config = dict(
    n_experts=192,
    experts_per_token=4,
    moe_layers=[0, 1, 2, 3, 4, 5, 6, 7, 8, 9, 10, 11, 12],
    routed_scale=2.5,
    balance_bias=False,
    init_std_router=0.0127,
    num_attention_heads=5,
    vocab_size=4096,
    norm='rmsnorm',
    optimizer='adamw',
    warmup_steps=249,
    schedule='wsd',
    batch_tokens=131072,
    train_tokens=767900000,
    max_steps=5859,
)
Below are experts of layer 9 (counted from 0) of a mixture-of-experts language model. Rows are named down (a neuron's output weights, with its number) and show model dimensions 0-79. Each number is 500 + 25 x the weight over its row's rms, rounded and kept within 0 to 999. Numbers have three digits each.
Before each expert's rows: "raises" lists some tokens whose logits its average output raises strongly, later layers aside. This comes from a sample of Wikipedia text that the model never trained on.

# expert 109
raises: ".\n", " |\n", ".\n\n", "."
down0:538535519504502490478488507495526484467512495473540500486506475486506463494485531477519507482509473553508483517514495470492424449486461495577496497482530540558528454499459514507495486483525495507475470486465498520480485547516475525450531467
down1:497524497506502462470506514488481491516536515512481541496405477520523496506511469506478479514493524453488467504491485490486489500509469531516482549481461497520477456517511513512460474522467450469541518483511530480528532435486517511460507481
down2:522507513472529513501528480524503448493526539497480536506429545495501467450478508489521530513495476497467528510472461451494499506500500490522517485467518524490480503501492466481509494469474500518503533553509511499464447479471494486538484523
down3:530487456492492492528479491510500534481504512515492532541526504510481505495533508473545510523490473598531515487486513486469506513455485497450514502502494527509542494527441500499519505492502490500491494537481454530505466481493513498526529455
down4:441495537506536503510461476522493470509490517482482487522493514477451521503550443500480532512522492488549484510531539502445478493511492539493495469482510500528508504497471486481511511501511484489540476476520530475557501515488478487485504507
down5:539527456501494483543461525477485508467470481489526510533490483493512524479480549503544495509503484528508486515470515569506511489533467528507524480541520508502526498517473485530488540526526483525499511527539520496525538540490494507462491495
down6:466476511473489493473500516494500474522444464462513508481507528466524509503516470505505445533511509451497478522527471553508517531516518462475455494483486461480487495513477471508509528494480532470468483474531498495513512512468463491482516480
down7:493497543559509500505494503479502532536494455505549494516519500453488532522541516487466514507537485491484477456478496489494457496441451486479504514550493537513518513512480501519534492516536529508528524477501483510473544515520538526506499441
down8:526462536517480501500503521499482490496498556507489527497482438454538561478501501472485513518516511506553505516511518558523573474528488463515532471523478516497549539500525511486513473436479498501499478522486523500480470488534457450482494500
down9:496490484497524502518469493471499541506491446514496491482535511463477463529506511519499490515475476529405535533509477509428516540516504510469510501490510512484475490473453487505502502488487499485481523489464471498485472501533524523462512496
down10:479526478516474492475480497516521512520518471522490531491485501504476475506526501492499542513473506455556490508476526488519493467542495544536513461484525491488521510523476470442487517469508506516509532500523527475472506480484434473477517454
down11:529498504519491472539500515525516529486506479492479519516481552497492463576532507483539482527503475540519549470495491478501533490495496480492540505503513491483513498516517540491498514482535526511499535489515514496517517531523538516500457514
down12:489506536473479483492491491433548489501516458529563487491512519499551437509490513451504501481530518504532524527515508497489445512506541488488448496501486493506524509525498519509475507501439519527518452473504462532484533488497502536521469486
down13:461481524480460514477505517490505501483463494546497482439499488527509521503518465498502478503519505484466521491501484560521477458497449494492459505490482494482519500493542515497499469517500490464539482483482520491466509499494489513519530516
down14:519498473505469496500495509500508501471458530472510496460512468502525504515451492460516484528489488509407475545471437518464438480528498531506546499497544495502497505516519479549506507508503501509512498520506551516501507517466506514483482537
down15:494503512470515486445475501496461450514504479522478453496514461473457502485502501518487498556527519476440488509490516482513480505463515490498498535458542509468486467484550527515530466495498479546491445501498510462526483466443539523484522524
down16:540485493499543513484493487506513550499518475461464487547501524482506529519479506536498521502502481448482541499493481530478530483468504477485501507519462512470487519485502501526489490508468486514521498483506463510502483531545498449541514483
down17:521483482524455471536506512514546477492501523509527506513531524491503505476499490497503499460499456449532484508457475539532534514450503522508462436506504487506495516492477496493482478500515511508515441497518512502501497499520475488535513498
down18:484544527533504524518501480532480486528490496497544516530528478512486539478529494503451544527522496505532521548508509518480497510491482516490504490502487517521493512499506474488507487488508497473528528498506529488478468531517512503493508522

# expert 95
raises: "et", "ette", "ot", "ew"
down2:510543453526505487490523545510501489552499490496490526501511487549519544491530499486518525489458534520449464517480461543511477469485491474471532505498491451464474530520523486464543456522478467471520490546471544500501505501529513553524492517
down3:461549503510491568483520486469491495509455506524517521506479554538525529500449501491489460482469480513471500534530507449516491519483472485480509527487515497495484523482457455540506489489488534501505519478511467515484528532481508484531552502
down4:497512511481457484466493544513544467458508524485474469496527489522498520544464538494505521497446508498486529471480512494486498470504498498482508513532534475530503545491538523477484504512502487507460484538515507509511464449529519480511517498
down5:494490468503479482492543583492531480494469490510496513482506455530506564487530518533499580488488520457505503506521519501500483496521517518445486547503514486512508475498483508499494496491478451496522477467452497494491532512499495476550486533
down6:489499521543484481497509501486464485494482495499469505480513487483521484542464485478487504498546501497570520492485446500464506513507514515512484516501484477504456544483482515482452511475499523523499477495488521468464478491540487488520506490
down7:506522447486475448514484499524511530477454487532546525499493482485500456518491535488507544521495474481515537528532529491498515470539530505531510530527485523522488545520482487516496518483510524520514485470504524523486487508445516515501459527
down8:494534484475515510546507474497524545515475472471509507491496542506521520471541497496449503477502503539517418517503466515520496433558506518492508496523485470486504508504507493502523508529516533508491474469504488504491501486500489473496451515
down9:545518540489511526482492531533536439513462537534424509513514507523515530496470525513503488474518509522486522548510513494483525554469519486466490533454513506489488483466507561506509501504472488479464501503526530482504544488502498534520473516
down10:489472532505519498509511469498509517510463502476523503539501526469506434490473485514510488497501520536455518502498483519489543499519501482496539481526534533493546475503505495515489530527513568522490492503494494528515476503503533524477511484
down11:484503467508469505474482516427507510522500539492514479480507488509506459433439494546546470477472491545445497503493497497476492531511480509505488532536566465509503493510524496470491510514552539511489473499473542503485508517488452545501522515
down12:452432525506555537515504477539471486523472536521522484562505485502519467487486483519538512455490511494494506456488470503478488512509484513510534487456502494560504468504506509514483496477502558492504531481503486489521488464464507527504483530
down13:457484539487513482485518490515527502480536470510495502495555493518503516466468480496502558491527528548549475479478533478510506475519494503536521482477519528518476464475495493497513509504481549516513504523525500533503470524488469464526496468
down14:508507483535514509482505465523481481486449436509524488532470489508470486523515499471497518516507512487490490543545478531519505494463512543510543481490476567487508483523483485521522531472502474522498503453509482515500550518542500519506495518
down15:502478476509524479504531560496486446497468511497524482508479520486477510458537518521505558487453562478544490513469509495495498476511475541466518528480518476513516511497458486504533483511546520477505492474452519494506461499533498504509468514
down16:489527465515471515508516491503562494560542500473540462488476487517465475485510478478472535496503525490473507466494485543492501483469513509465483516523471530518542512501509462507531486511508487499505507525496479494461501466521467459496525504
down17:489464495508516519509542446501464562524537503528533473504525526536462486484506478487532491498492497520514512541524490497479509486516508483484510472511490497497477462495488492503518477564451499463490477502500501532563513496548454496506464460
down18:496478494508451498487502414490500526522500502524522484512550523454471449493492552497504513523556498555482514501488499506496498495490523496478501484482532515548528492510496480519509500484501491527515501457476478490489466481514476502491491567
down19:469501451496461529490496478439521515529515518528472502508516522491502512467509470518521494523526483495486489482503501500510521527515499507541552504500520567492477487508544511484529492524532543484555515533483488514515474488507474555472494499
down20:523516455517484506516467488506488529505476536462515511496518482505550422519497514523493480535506488493478523518495468535492505473485474472491465500460507509496450498535523490485486496497511493489512514516474508538495501470496536470471526498

# expert 27
raises: "ad", "ly", "on"
down1:509493501481513500494478481479442497456409498478443477502482486487540497490448500493503504514504510527464497506544536526488527474499484486460528505479529492517509513489488495512514487510510516507484519462478515517474530521508498492506495510
down2:496476550466483501499454532539445486478506464524507541512513494505502500484491480515489479454469524537498458469486503537491511502524558500505509454422512504516530510517423488446531475492526495499508511495452491502483522508509533500497463474
down3:477450515483509498488530529479488500515532487497511483467522519468488504491505494455490477482539492487497470514541495486504489508513527513479499551492515498501474482465500530532539451509492480497525501515498485510492471488474502509459503496
down4:542505531456517523488489511480530509511495472501504487494504495474483481534506458483490486502548531451550485487530544456494503491505536498468503468485508530522475508519483447460506476460497542496488495474489520479543516501511503457546460475
down5:530523452504522486501478500551485488463535501503518462510476476481450484506558459524519516526493475514479560489482524524527484517516502484493516488482518467529453517479462529476503428478449514495483499547490470507485527477533483460505450504
down6:463467485537528507514489465532515465547500484477522472520561509480523498509541497518540510493542521486522471491513485499484502486502477486511517513533500532497474497519483492513488506489503509475535502527501525482487502512509487502528471500
down7:521485499495507494499516536497507472500480501512519474504501477518509388485537536486489442463538510507520510508508523504505513508475504516516491500499521501527503498509515524503493499490495497489535538527501483523539497474493466470471472508
down8:501520514503462523502529527489545522482487473553532488500536501506516502533448468473509507502491505525499497535514521500495498467487508520518506479458462523479507492478521497532514494466522464506514501459520497471496504475513519532499498459
down9:485511444462429475491479473493510478494478511535509526512514469486512482497506484485480559496460503511415505530501524479477473516503492537468488483490474518502519472564507481482463469515476509497515507500532521496498494474533497443480488477
down10:493530503490499510501562491528524458500511519559520578489494507476513524458526464512555527517479529504419497503502476487476507504466512493514512464518512495481480482506538508526478524484453528458507518470514524491486509474546501490507480468
down11:510536510523455468547471521464473505478482543481508513471494469536497496525484543495496482522510486518533502514519478477489491478478476514469503498489514545507517516509509474503466503515496446479473489465533503503493507500494465482514483520
down12:515548506504487508486507470515466512486550510506541480491510535460497457489500500524505530516493472494550526536512479493533486510503508479515507514480516484527505503502472478518507498520478501517464512493557479504516487513468464468468516541
down13:522509508524491555551459488513474519472511524499477553476473526534490534519505501502494507514455504468460494485467536470483474503509472467484492534535473487520458518507512465504505481502524542480483538513498538557494479501487517540511483508
down14:498524478428506501557476488477509524495447452502514479529513531508504519470524509561473475519494530494486506501480526470504532511489506498495495523505491500497502548466498532510489506452514500522502481470505479503539461474445516478527517495
down15:494471501555515505487535488455482473455463515478437486533469524496497513475499488485532494505492512491508461534465495516540501479511473497529456531533491531505532445449485513484492529533504523538526536520503505547453541486532529518492503515
down16:517530488485464493492496514528465492518499523500518522483455493477429488509489530497474510544495486472428498470505531461499523523533486516513485506505496517470521482473464481470513529491431497515499549500525499547505449481496472491459490526
down17:487490494519433527489472471490536497515482492514510526505506458534557529491494474480484512466497520509448488521483452506483458468522501480488505491537491503490523530522502509481508503526467518486514527527444478439478523501503524512506497471
down18:477454528462553472528493511537478490513491479500513503449538484493527481496493499502505512514549501476527494489508473507517509482529504500499499497476500466554476496522521514498487512454477442485483443503504473499484511472444482490474484461
down19:501520504504500512513503533464482493480513487489485489503507560475508494492521524512523512526513507513582476531514516487460508518520500515504517523479501528521532498518468490476527505496525515500524500513503471507462493478501518536542524520

# expert 117
raises: "is", "in", "ay", "ous", "ity", "ium"
down1:521491503499533482492515518530510529484549466517461466501516465513483462476502526485490496457495515524489484555498488547472476469490505474535539529455518527481464536505502529511533488489508481512489544524520509530508534521444504537497519478
down2:470489476480539517518527527522547489490515508484518497505482477483502500484506488491531489507515488464502450505501517497552516509500496488526510450493472554519492491487447490473510535561488525484518493448518496446482527446476493517488530449
down3:533505481478479511544492491514516469541500483443545455507484534493517468460523531500544494449496544542483504493478444517501547485509450506499488517507468497491492556490477539495534474464509482518527513503535511536519480505492541495507517458
down4:534431484538515518478476505499540479466508478528513522514495457481486527499512514488536510492476491506532456508518456500489540472505500538487469492469493505453509481484500513474481477523487528492524503534454549484509506492518539510480498479
down5:510531508505474540519519503502509454522488509497474491490477520512517527516518483524483485473489490442463475518503515499484496518552527432501469513501515499504509468505462495482504528492479496509484512474501511483503519515532520483545517446
down6:479458489529447494445524543499521476491473522509491494512536530493476522508466511472499547514482521527497465490470523520509468521475505522506501497489476494479496480417524509543502476485478508504514517504461499503568479514467471504468513496
down7:474501523490498473557486492484498489549513524489499494508536522492479504538483479508495494510505450475502485509501512496538474563491520491515502513465518474497477456484524470524522524463497498482538497519476501511512473463481480509496484483
down8:513484518474478487499494524495461468521460498487509519481505485488522515485503486503522476498466520477465482473504496472500502481498485495480486475532552462489500481501513518516515522498466506513504464497468509461539503504499543523507491485
down9:491476519510495517451462494537459439529563530491452512543495535463492486472502480513546511496506478479513477490489502490509513500507506481512520491505518525491477501544493540530496543496508481488515492489494506497507530495548521500517498518
down10:471507484502425482467499447502521492523515486547487495562511514512506500492488538510533508512518483514503435491472537500513522514443534487545476477486478507455522492504525525493477463552514514503477496473516522465508504521522471498465509452
down11:543491555443532527539468483536490506463512523472504539513517499520458465491555497512489517508481488439517542463491518518536487507493472519453468495495514455510483533464456517479520496502544472484522537491465497513482501495532492487525502486
down12:512538471524475525519468520503518503493483508486523500469479492476509483519526479521478489480462508516444530518495525543480552515504535514508470485495517457464439509488472521544529494480529504487511502478495519500523495509500517511500544511
down13:474512531527505555505481447549489484524460525539480474506478540516544482492509483495508490525458460529478536497460480480537483495538478514498496511553502480506550470515464482495479499508517480471487495497492462502521536523475495505503511487
down14:427475487519447519507491523559531476540549490515506491514480520538528535471506507478478515464487468549472463488491520503494484505523496493506468478539474538505459480580516517492487509504493496519518494520523506486495527512531510517494504463
down15:496482479531512489473493460465508527497497507512470512500504513509491499474529516528439467488504536505562464520496508528495510503433477470507470507500450505470496489537487492476521545470469483485499513494512481521554510533509519509488479481
down16:491508493509508490457476499518455513490543516515545463470501514506517481494515549530468520482473499577551519540469505494519480488477488517478523524548484522483476531493532519551494485514525446492474498484474475428463521502506518544480543508
down17:486467534515515494484511523492475548524518498484489469499492506466472505547506499535496506490502507480533523474528553506487484490480530508478526518564489495501432520490470437519486512509492441501506563557506521542473524479535482517482463502
down18:462509528480556512516470505497457552498521505455464525504517485468479486537502500463520479521487512487555503462512533475499536476506495522499510500518502504505483504502484521529488517506507488516529525509486532512488491490513458519530517468
down19:476496499514468527520527485475563465504459469484486493501513510490534489464514486524546509475495496495469481513525469493466532502532497508490552471517506477530509464468507538544500463494459506488487530506473491507469498505463469478503508528

# expert 5
raises: "ept", "9", "11", "ult", "10"
down2:496502489522467490471478497525487527511497514500498522533475489522516490497481514474514493516510512503507529511488486490493457409506523468522490530546502507487501504518466502508510509523469524540501519458444505501487518447467504477508485492
down3:493524468526511510504462487503504524502490504487517518516501501506491477462475474513484466508534552509511534512520475504477523490507487481546510507499513454461481494500484505517494533471493517496481530468419511477472478506477484496512543508
down4:497506503520490512508530474471484509526525491542464509534488498513481534526474475499466480510466492528477493496490473510514549524479507508493502494512466481514482535514509500543508497499536454471514476486479477537503549498520456464514454475
down5:495505509487546489504479489529539451517450513441517486511511523461501508516494507525513486533541538459483512466508505521498499472520486492543527520511508466530454476492477501464504501487512499481482520525486510501512476429489510497521539498
down6:505468505524468495552518500450505509533495517478528478491475508475506472501487510481502493523474493492524508448501463510438528516476505529507483510507519510477533485482515496482514483499484493490456446549537547491470509501482519502513495513
down7:480457483483495505499504534511465504482516503488545488530508511538518485473524528538474519479502492500511468532473521518469517531482528512468466493500482438499503519483490479488500563531525491488492480486512531534507503534483537514488459525
down8:492516452507530550458532486499486528513530505466509525491535492472472543492456478465494479478497503508460521508480484467452512489493491524455482508474464467494507501520473501510505524470500509530476492482446533457500512539526504479467480487
down9:490468482506465477498490477500484485477486436476488470492520506481496448529542487493518503490473518498482479490525474466521478485519475519449444511515503499554515484512498506500434517466528462520524476540495513481512476480525480515486454436
down10:498512497536523521490511501490499473525534492502499478495492458462510506540488509491527560509505532476470466450491486452498514543499522519512478531495486491508481503503478508501428488460515517472502513518474469447470534467505534486503497525
down11:524509461540498488519511530528501447489500477522520501479486519501509478462447479468510517502467501562485486546524499473498490514519486457487526525483509499479497488515529505533507538485530505546497501506499450494502492535528531494529488468
down12:492526513474505486469493497547479504477532510487523554469563524501548429477515549489477485471506508558513512521470509523462505510496504505504495502484493515515490486477526536509504490484491501478488541521507502498495449489524464490498517496
down13:509495540475526518507522545496500478539474539496477509519526498461486463469481514524487534509504499489514498495521509487496503511478460508510486480520480537506515496519503529499485505524534517484513523524538485457508494458515488500499474544
down14:465505481470549484462476486516487467476492526499499562509490488459505502507492489481495512525493517512509493470530539502528543544488517505527440510502506502499505477468452525508523531473487514471538512500517464539518494504522476508509470486
down15:489503498528495508515506504525464495487550526484515488512485511451484456481500501524509507468509509466484580485520519451446512524480534509444460483449543528494489513474472484500499488467523492506531509486506498511520485527488493480489494528
down16:466502508470484486415517526545497503475502537512477489500516484483509466509491526554504568506483473502509509495493530536454486476476482500496496471457488492519492492486538482495452511528489545494511489518563504484482536435552538526485481517
down17:498490555480491524522531550505524482571490467536500459495474505512520494525523508527504528500499522548501479511490477523525521506450505492551493500547508488531508509532476503503466531486518473487523509480519465490529509467460497439497474497
down18:502502466497496488521454472471482539487544480475511484525455480503531523489472472474520488516474509464521508485512489499520534511475499497508480519498474541532496501524485512485505501570499537464533490471517486486472552505470524517536464497
down19:528478529528495537526499535461485463498518483497505524508474524541481518520464496522525531460500538528498496548508521491521482523495490472478494516505535503477500493501494528499462514509467476545511510505478519501540458489519504492457468559
down20:564494425486474514512533519499483519480484458488525498484489472516503481471455483475517498538521477504479500536518507442505494477498511509495530498500513511466497479478503513520503465519453509518479477476507468453520515509487457553508495505

# expert 45
raises: "it", "a", "are"
down0:467473458493464488534510499481512488472502506493429507502550487501501510532473491450502491508525459513539511546488522530500486467501482481468489467458554506525529512494513482526507514505537473533496451538519509505502483506524576506485462524
down1:482489507498501470521502467437455500534502507485482466511491498499505533489465539512488480544533517541476510540523470513471488499483469463452467452486516502459530441546530496525507513493509481491538504441502514469475484506485487502522529468
down2:479492487495525478513495489481457515505537503518476503503483490446516469522515478491504502490460541526479488511517484460445509568499520493524518474493469473526473471518530524561508460517491508534486472489500456532507475494486448504499498553
down3:497525506495521504491521468487520539496508515470499510543502518540493463537494497518514479530487529492493488471515491503528530502501466472500500498464572457504488480531542485508488467480487458485484507545481531489514457505543468477481508515
down4:549534484518502515445517469472527512472531464497480480470521519520489530510466547476490529493516519497526495542517542492516510571516464490470510496508496503486498522513497490472511506492558498489503517513477492489508466520493467481494513478
down5:480496486532487535498497459479542522490483506493507494544516522471488500484464465499502460472499483505527492457518498530522495481522479466477550514503501482514521470479493497498563486449451496498523473475498491496523536512498518489488458499
down6:527472460520513475492505477522493472480458501472513490506489505530523467493502485499464516488452484498413480477541492479482521543533503518473493519521492479481471502512545528535476474487477523483481492491494471506480532511493485460503467465
down7:517479520498502535528502501476498516469483487489507496531520468471531478477504469525488513497468539538532450515499503507507521510498509449506537509468538478512504476504474524455490486515543513507466473492512517537496469538532488500513474488
down8:529502540506491486479523482498577486511478441538476524494489507499495473505486510480483463532531488518522468494445472477466510508505525502479523524466479496494525518524543480520507517446550542521513481532519520517531480478455509516485481491
down9:518509506480501480470534512494511496487552498534505477489495536534497479526538495486495530472505495497446493514501452461512452517463497482489528515497537497490490501551532501496529516521443505493464511506446500476538489471480485482497488503
down10:499487491485517530462486465468488489448478515516540545483532492487499504516495495555506548498502516470453529510490457475517475488501491467514521516500498548472485505505539509487479468563466530485484515502526529513500510506500519497466503527
down11:495513507469513501524487536505485463502500473486463528522510445478514512545541498516498523555480531488527547514462478495489493527533512489514524521463469505488477548521497510505466469475509546465423527487541518511520460462477489446473469493
down12:488471511546485522530502504472496486501497502483449499506448464552489491484516470500464479533503502489486514525493527513513505491499541515452517492467462471526505500510492488490495521518497549499517520480480542521541521489505505509496515556
down13:465503475517520508497450518466444481508524486491466537565514516503504507557511503498479522521530523502511558487478465485499498484522519526490558504477531554492536462517522482511508508488500518499468414507460516478549500496517529516523485506
down14:514470516486421500489513514572480510453505530536506500514497501512481478507474491514479496476484469525536450524540516546498523502486496480483506518512469519513515530467510522475517487473486491501568530489526499524536538518472489483506502473
down15:497503460528496463496494503506489543496516516488518541537481527471528512522492490527528493516506532483523507504459529497471553508480539509482471527483557506503500503559505497485497508503541441487492450506495514511480514489486479499498551528
down16:505476492558504479480469478518523473488527491463528521506491518500544494440502490552453493518500464498487520494499516485498503491471538491483546498476489482511543503530501499484506458475537479508513540531520477521472528534502475501521501483
down17:480500520477502526526500484520488508510527490478512473510532529519515517484490509503473484468542470449529466487466523503475524515521482520538491503492467456476498476491487489540565510491496484512502534479489524505489540507477529520498532482
down18:511490446485529507477499538541480480532499463486532483503468476511511510495537488553494494472510536553494493475523489504504481485538458497477463530496512520517503496553450471528498435516509460492518536490463490501551486503488453535513517495

# expert 148
raises: "e", "ar", "o"
down1:526519528524504506535481466496487486522452435479471508492463500511512508473492550495491512539497471551483500484502528513526493510532502500516510465480502490533514446523510487478496494489485525478496493538526508511497453510512515527512588492
down2:480521505492493494509530504530479503461518486521508482503475470520521481493502527488477481506490487540515497501509471499487499524530465517523478521525464550513496505518528476489503567505476491516512505516551493489476501510530506503464496491
down3:534515476497486476534496521483491472489547490513513504484529499470537482497490473503518494552482512478442551476457487506494516512555510512471494528509480478463487505539484506529545494482493529459466516515513504482521469503520476511531503514
down4:484492496555525469480470478485464484487532488515477472521531479480500506539528504511503498467526547505518524496523484475494512492561510501523553505510513496450481493480492482455506493506495469482497499488521519530525504537500488489547507503
down5:514465514478479499468525516511521485540535505483496479459530520485514539526527512503467498496465515477447503526482399516525498470531490501481470493514529483480504513491515538543521493476529500477503553514520506448533516483510521510489476517
down6:526511503522508513501467530533488506524499514516504513491490513487455512483477542521521501503465522600495485490504495493494465529471495522480507508478527491494489530488465475505532497459536474515568499492494460514462518485527547516471509462
down7:524518492535469477530486523495486530519488514539516540466519496492456441514493503481510501532518491554509445528525546488438482507462518495515539483490489520519508493526465518508487547526528494499527503505525501490506499521493532470523514512
down8:528485521488495497525495457482499504498503513493469501497490531448540515511490469547497555497543518504554460530478479528493488511475468496449538481496535523511510508493490511494542523524498525490539494509490501519508527503518452526431495515
down9:510507491447466498459474512497509518513400485496521511488525531492538510509501488488514489475513500453495477531501447524513475514503484523498471482490479515470521527532516487469473552447493476528490486483517532465501500492532507527479472494
down10:492545498504517520477469493472480480472489493483551475525518536521540508491474485478528529514541500539506484502530504514475504471498489502497537501565526492502500518492489490511502461506520518493551485521461478507528527501508488496517478517
down11:472479508523490535499437501498529482503467470507497501482523531512495450553497485492477442499495505606536517503498502504468499499497480534512507510465496524510507509509518502496525464488534483466495520498477475523474512476520515470491520472
down12:516501496509469524505519467466515549497475525498499529521520489484508583489504491520479499523509497536552504502507541539465532474496494493473496520499542521522510476532484495496458475478536471481551497520456484521540487541492495483534548531
down13:507480471496506519549469493453524481529463533475475522481466530497475501485549500528509490565564505459507486526451541485496497529478520549476486482495517466489494510498550492528474518509497529469529469505494475470459511506463514540533529506
down14:513498505493528474525466449487479485488514532421487503488518484463502512478501480572496500463503497463460502464485564512501490550484475493493497501520484475512538502509476498487510472481491522469515522489534504472520498515499484498490491508
down15:519534556495531513465531513478507536484511506492532486453515524504529527477524521451531503512478487438498496470496476498486522481535473476489488468485537505455525463517546547465491472508500480488458476488534537495466546508523486527508490468
down16:500459486522477474538473483503500482521543509487505492512460529449476457494529495443528458504492492474514493466496454487525495524490511488484509509507514474505504511474523522520494523470508526522488496548545540478485479504495482505523453457
down17:516513500531478473492531445530467498527512496512519508483467489494500478521473489477494466509470459474516535527516521515493500470497483528502505505510493529473523524535516499505517486482482508517487492523484534498485488483542506502537515486
down18:534469512494481528557478494518524518482512537556507485490447527437492510506491509524471498484493486594476477487475515450520484521491470500500528495466469486484514513471456499526500497503517507529489532507478482536490508495508516487463511506
down19:528478532581470500483506502500538493441534528526466529484530489495520529480503500517505472498496529443469509466486477504502527532513508515511480494496505457509486495533433514522490485462487527508477510535498509474481487537480538501509508509

# expert 49
raises: "ica", "ik", "it", "i", "o", "ia"
down3:467523534517517478493497497471514496487524512538549533472529469516510479507516472471532458465531525493510465483549492502507463519551528503500490513530508508514480529504501487523519498500564503491527476472480510492522516524480501526546520500
down4:474457537495466491478509503479528540476490533497559486506519491520520462472517489486516502572488521488500487505520506492479504490540484450462545519473491504468500497497447522500549494463486525474482510510482427494468490517495478501534518498
down5:489485495513492471494543488480507512469524485523534498517497543499440488506539497472517504506497498558523530518477499502473527542510515482492486482528528500435514488503511524498499466434472544521553466525530487517479483469520445491511501524
down6:485465513488465543506518499482497502508515475531505514500484490469537588489501496474517482447484427498435511467482488507459499490488477496499489498508482505537577482516518538443500486478497476479511483491500460509486491468538479528480489494
down7:520496537526539501541517484493536516513488477521459523525470537452504484509489493470483527500533459543487464489509476516488552550514480501486521518458484521487480484549482539476493454456496492475505476526504467481494451481479511501493498497
down8:511485475533547486545490497490525492510525492487479504525498528490455472526522454546461464498472502525512511518502498451513470488476479491483530489484491483535550454503454547505470521466501486496474489526500495535540482464485485446481499546
down9:488544451487520468523504490493514502520539509462513531503450505495520497476521448505475539503488538536450501509522497476484507519500497481479495502559501451527450504498517506511503521477503462526524502476466500442542562540470512573494481519
down10:481492506518525517480499509519484512463451467449471524469500496470507507476505458526437455542485513529511493483510543500481508503467572490519478471492496489497546489496495494505503467509477521513506517523489487491469509515500499539529472496
down11:470550508495481490486520525532464543486469507507552480509492494523499488514486488484481482511465520510472465475485444519526491524502516482498494499518447445562554522454525478505528489479476488522486511511495447478516488493499486487509481503
down12:482548514494522495527506513532530545508499494477492563454530505507511517546513513515484482498518497495474492507484510478516470479496502440463488508507482440510522472494501512502521494476521492489483489496513488491551482440480450455494513514
down13:466518476517505499509495501508510524443510488482468503514481485499528543489468509520511487486505503543447470496530467514546510512473511552503488538465504514513503523481533497486501476513481475503505476490498474487558525475500498526546486499
down14:525537501534450525531469510500484460498493490484497515507481433502480495516474511456500493468500468470491513479509454481535512530538447528489508499506526519506483486485511501470494536521466506489504524519507527464502502457499534524516503508
down15:478494501479498459518507540481459509516469505472497511461477511486451532476459502487479470519491512509462544486473480458514462470483488464523445493513492516529495511516491503462542514500499515483526512523523512516521554489474507468482476491
down16:531516528517473450533508477470509527544521523527507533502466467488526503517501498473473486529482519531486527496466511494511522473482513502483477463461520508549476473497463553500537494494462483567495502498494465515463485555518489525506530488
down17:521498501510497489504506493498517490498542498471473515513472509517565490481505520501427530480526508464507452493496493542495552505513479493497517488469488511477518469482485521565507536440503464477480526489462508554566489494460525508544479509
down18:485486523466497480531505507523494520499509509478477480500468485476530570500549466488467498493494489475442532499470447486484476509496456524508504513515517509553513495514520482489542529491506479493473542486460502532525527499500515493489523507
down19:488530437528522509560504492519476535499483529487486506533475494518515449469529519521492488530447505491533491478528541484542466516498491518510500511485464524528526503465488515516518514494509477515476490522497509479486519513458528490483530481
down20:529441550480461514494494530559513475531520509520515488481527497500475541473497473489499492494472481554534469509457509509483504515486527464488507544461493494507462536508498519509510486464511544524494537454478484528486480515503477488520497530
down21:463505514488520490522486455516524512491526489547531503509507453486499498548511561462491527494486508523520480519527545511496542527465505480503528525502521517500516523473511526495522540527542507508605480487487478522494503489500485482497532496